Experts of a small language model: 95.6M parameters, 2 picks a token.
Below are experts of layer 2 (counted from 0) of a mixture-of-experts language model. Rows are named router (the router's row for the expert), gate (a neuron's input weights, with its number), up (a neuron's input weights, with its number), down (a neuron's output weights, with its number) and show model dimensions 0-191. Each number is 128 + 24 x the weight over its row's rms, rounded and kept within 0 to 255. Numbers have three digits each.
Before each expert's rows: "comes after" lists some tokens at least twice as common just before its tokens as in all text. This comes from a sample of Wikipedia text that the model never trained on. Tokens count by the router's weight.

# expert 7
comes after: "0", ".", "5", "3", "4", "6"
router:139104123125144102124151161138141110156134127119124132134116133149155098121127126151146083159118096127099117130175168156102111108119119131101168118092129086170089140130160147118130112114126169128112110118106137160139122139118100100136092093109100070125100092123165175120132108096114098083094123114118121112187129149122125132140144152151141111101120117175115137165101135165138138166085105121134135114128137167159116146136128122122135134100117118103115136108092146151116139087120132136112089105096113122146146118110152121144176157127127148076121118110111094182127122089142144144
gate1:147126138106166144140115143181110105122106131136155128165132126087122104158144144119171122128130171136130126112121119116176150147138132147130166120147121128156136077095104142125117134113120127091137104114108145117122139161082115144111138154133109155108100113139111134134156188120094155123129136117110112147167157137135102164127128076145131061125101123102124135184093144129166112125122137136132098111118073134115099140134082144141105134080133087139123152125106102122129139153117091148107082131119163120105157108140113161119148155136145157110140138138121137089095127105114148151
up1:101123091096140119135109114110149140186176098135133119137176093169164154111140101097118137107091132130121103108124125122104155085135156116166077180158121179146093156147139149110136124112113119126115154080135122073105085107176136131130110145137105105084161174162130119124131127105128115140143114132148147135089172139106173132118149145111128146163117138135098113149175177110116092100142141129134117092123114130117094099134068122132092117131153086109114132112127137182099163138161110145113149152159135086143127115136146127147119129160123127103140108105118131135122149120154106116
down1:146149142091121127126107105161146093156090168115073111129109124137140107139108118133149107129148111098136124117104158172160157168118143089170150134120109128110134127160104123139123126155118118129124109131118111164149160160132102096086127173107131144131147134131122128086127097117154160111141200081107191168186114141100168145145113076115107102138132130153120100105163157107086108107119108126150064136115107166170130144101158098132110149118098105171113125139122111119115142113098119166112106124137147142089158130095114168091126124135134124086140158134107130142169140124182112190

# expert 8
comes after: "9", "2", "1", "0", "8", "7"
router:121102126123125137135127129155124143077126108125104108136095148129146081128111131122147125146113091137109164133168132113131141153184151065111133199102143127152150144179135131139105140116117159122105092152088151136125094088111131164147129100108170121093109118082115050124166125146141105159125163169143154143140120117133093143159104111126177159133140106153111119171150106126138125112114150157140125168119121110121139125143114126102118147125152103156099096133124112109109137120125172142175130136181118111140131108167194149148155080122122161098111091157138134138142128149088125146
gate4:117098143093140146106125123150096100156092142107092118091135149071101146110132120167113138134144165108107100092124142138152143091134124108148171103094134095125130138108142113145097125164151134117089111089121110110143164129156143142105121149113136128101120143162111121136182127165130135141126115112124146139112154082121115090145141123092139135138123132125086124146115108117141101119138125122149140148114171094151143151143124147133175163140164176167150131108140082104123160085116110120105085116159160115095127122093116103127145164160092096149130099179129122120149157122132103091
up4:144093136125088173153104132144119167127095123121118144110111119135128162142150124151137179160119118149103115112155096096146153109110101121111142094118153125130142115110145185122131105124127145152127133123145112162112165096149143127117137138126126125123111136138136150115127112143170126073150149137155150106125158099138065125156158152126120095121114134112119124109070133138139101132115138177122131123129107103159118113129100112095154137158150117184112129141131121105080150091121124157125120131107148155098132161087115088124137177135103108140089103102136124172116108109124088110
down4:157144115124088136127116095122111147157085100164072120116065117136113108110112155160118125154089148166144110080146120121168119131142110117110158135170157092138118133113148115163145104154143163137151129129114122123140162145106151092146138141103123091121146067124137101086141121169128108101119135119111145123106111125113152105091154129163145153168089101095149168110133106152157117147124103168161149099162098149126141096110117110115141143153147101145127127155158122145126163112106155127098102062135133162144169120120133124170134154134167107145156153136121077184120128142151114115

# expert 14
comes after: " |", " and", " \"", " of", " (", "|"
router:103126149124125141119116143151119117110108128112153139119095144146123127138167142107111105126109103099138121125088136107191146137097147143110134104115129098107098127127073139131087113113158173135147139151121130083138159141105121141120158123130136136092187150120093141080140123163145107144149095075119088108136165159132138133117132110152126113080115124150118090153112125147084168103144124121122107136113104115141146122130162093129096125141105164124129134141107132101045115117114072130125131107110106104119123084141150120096135117154157100081115113144135090169089118110111143104
gate4:137141100112174140120155148100141181115141116169116144105102122156125139101073143127114116098144119124145113150128124105142144163116139134170121156087144114106143145142124090156139137157103137133114152103109124166177114123128106089155099132164103106114090122134132136134162117115133124134099134078144120122131138157136135107118094158112092120115133114137153125158124126168120154124169115121138094145080095157099138134151065126114121089125108112102185131140131128100168146100149130138128134166134108129131099084118124107128088088151157123093130170112150111121166101126149166117
up4:131071123098117131116149133074111146070097144105137119141129139147119153168104153164129129151109131177118135098145165168165167077119119165148097156093104113069111104143139118120117112099160091114118126106151158105106181131105122121089123163129143125152130133124143088123133144108155133160100120114127116145104153114120140159172138155143110144136129142112131143197116163103134158120125090143169106158146154128088144120126095131152111132115099103157165114104108115121084143111150131133127122093157147174099132098111111156125130126120106132135111157149153122134140137164135109156
down4:126133122138167131169131172090169139088113109121123138164092123148131113187079132139119112152121116139155079126129122114120174127118134103159152106118093165102153095105114120096142110118114126103151149091123144140078177129129167115111130167131148149132181108138091095109160141129115125134154164129145120116127088145070136151096151141167116123107113128141134141163104165124124133115173158128144119122140102125120134159116096118123133127108107116154143119128112131136131142187108091149130133120147090182143125131113146150150107131107146094120110103103130152117138146130108120102

# expert 17
comes after: "2", "1", "0", " (", "3", " National"
router:125118126129096089141140108102159105150097138144124146115163143121129141170150157161103109103138121169087143100159155149139151164165128191125185130100086142123121138123169136145087116174122119117111162118095139130153135135156148147109103110225098143107110090148131128141132142126091114141099115105145127113104163115107120095168125126121106119137160132146108088121135104167133126103131150165123113097164123149124150093110096103152141164132133101080110154105089153112118127112135099130123115155125154140158084140131126135155108177126117138102144129125121083108125136153120105104
gate1:113134159148184127113118106189144130109120110087129139121113163169128112160155144087098138127105167132115113112111100142186125134154107115104126149120154116148107100147136108168173109128110104149102114124146140138071126109148146163102102102055183119116160118103146110145162141152147137142122139094117169116097129136081154117120145105149149106120128157129124131161100124166155137156107119124128129139130173106110112132137097123100103096129178132086123111155103165146100164124160158076087123141147153120132133172114125137138087136093179138114111129150123149116116124115129105187
up1:110157108126151085128115104124135133107147144115102123162101111148112124150174128154127127099087148088160139159113144138126107138139118168155154160112103117105125131114145137101132116156112154155123153150137094152114150109161125100111127151108116149143142096112136095123120133131151120137116134131120132123121168110150143153171188100133089124165127091146108131105118098162155135106116132142150102112099106105151148124097149159141135164164134162150117125092120119118112116145155131124155134105133141119089167142098118068134084144170106134113149162135119111113124110116147186093
down1:151098112126082122124131096152131113138111166096167160119118168158110103117105162138123140073113127101119128105147111124190172146132144054132127110174121150093112135087133122098139134096152135082178132145101114104085074092135126156140118113107133118153131120148132130134098153097152138171149187069147128102153122142216155147125142127093122101141144146081127120090095133155143132074123111141155111112169140123107126149119152126127117172097134142133118117118127156128135081099158109139154130115107153156114153128119102120161152120100117074139159165104171103148148121083093161165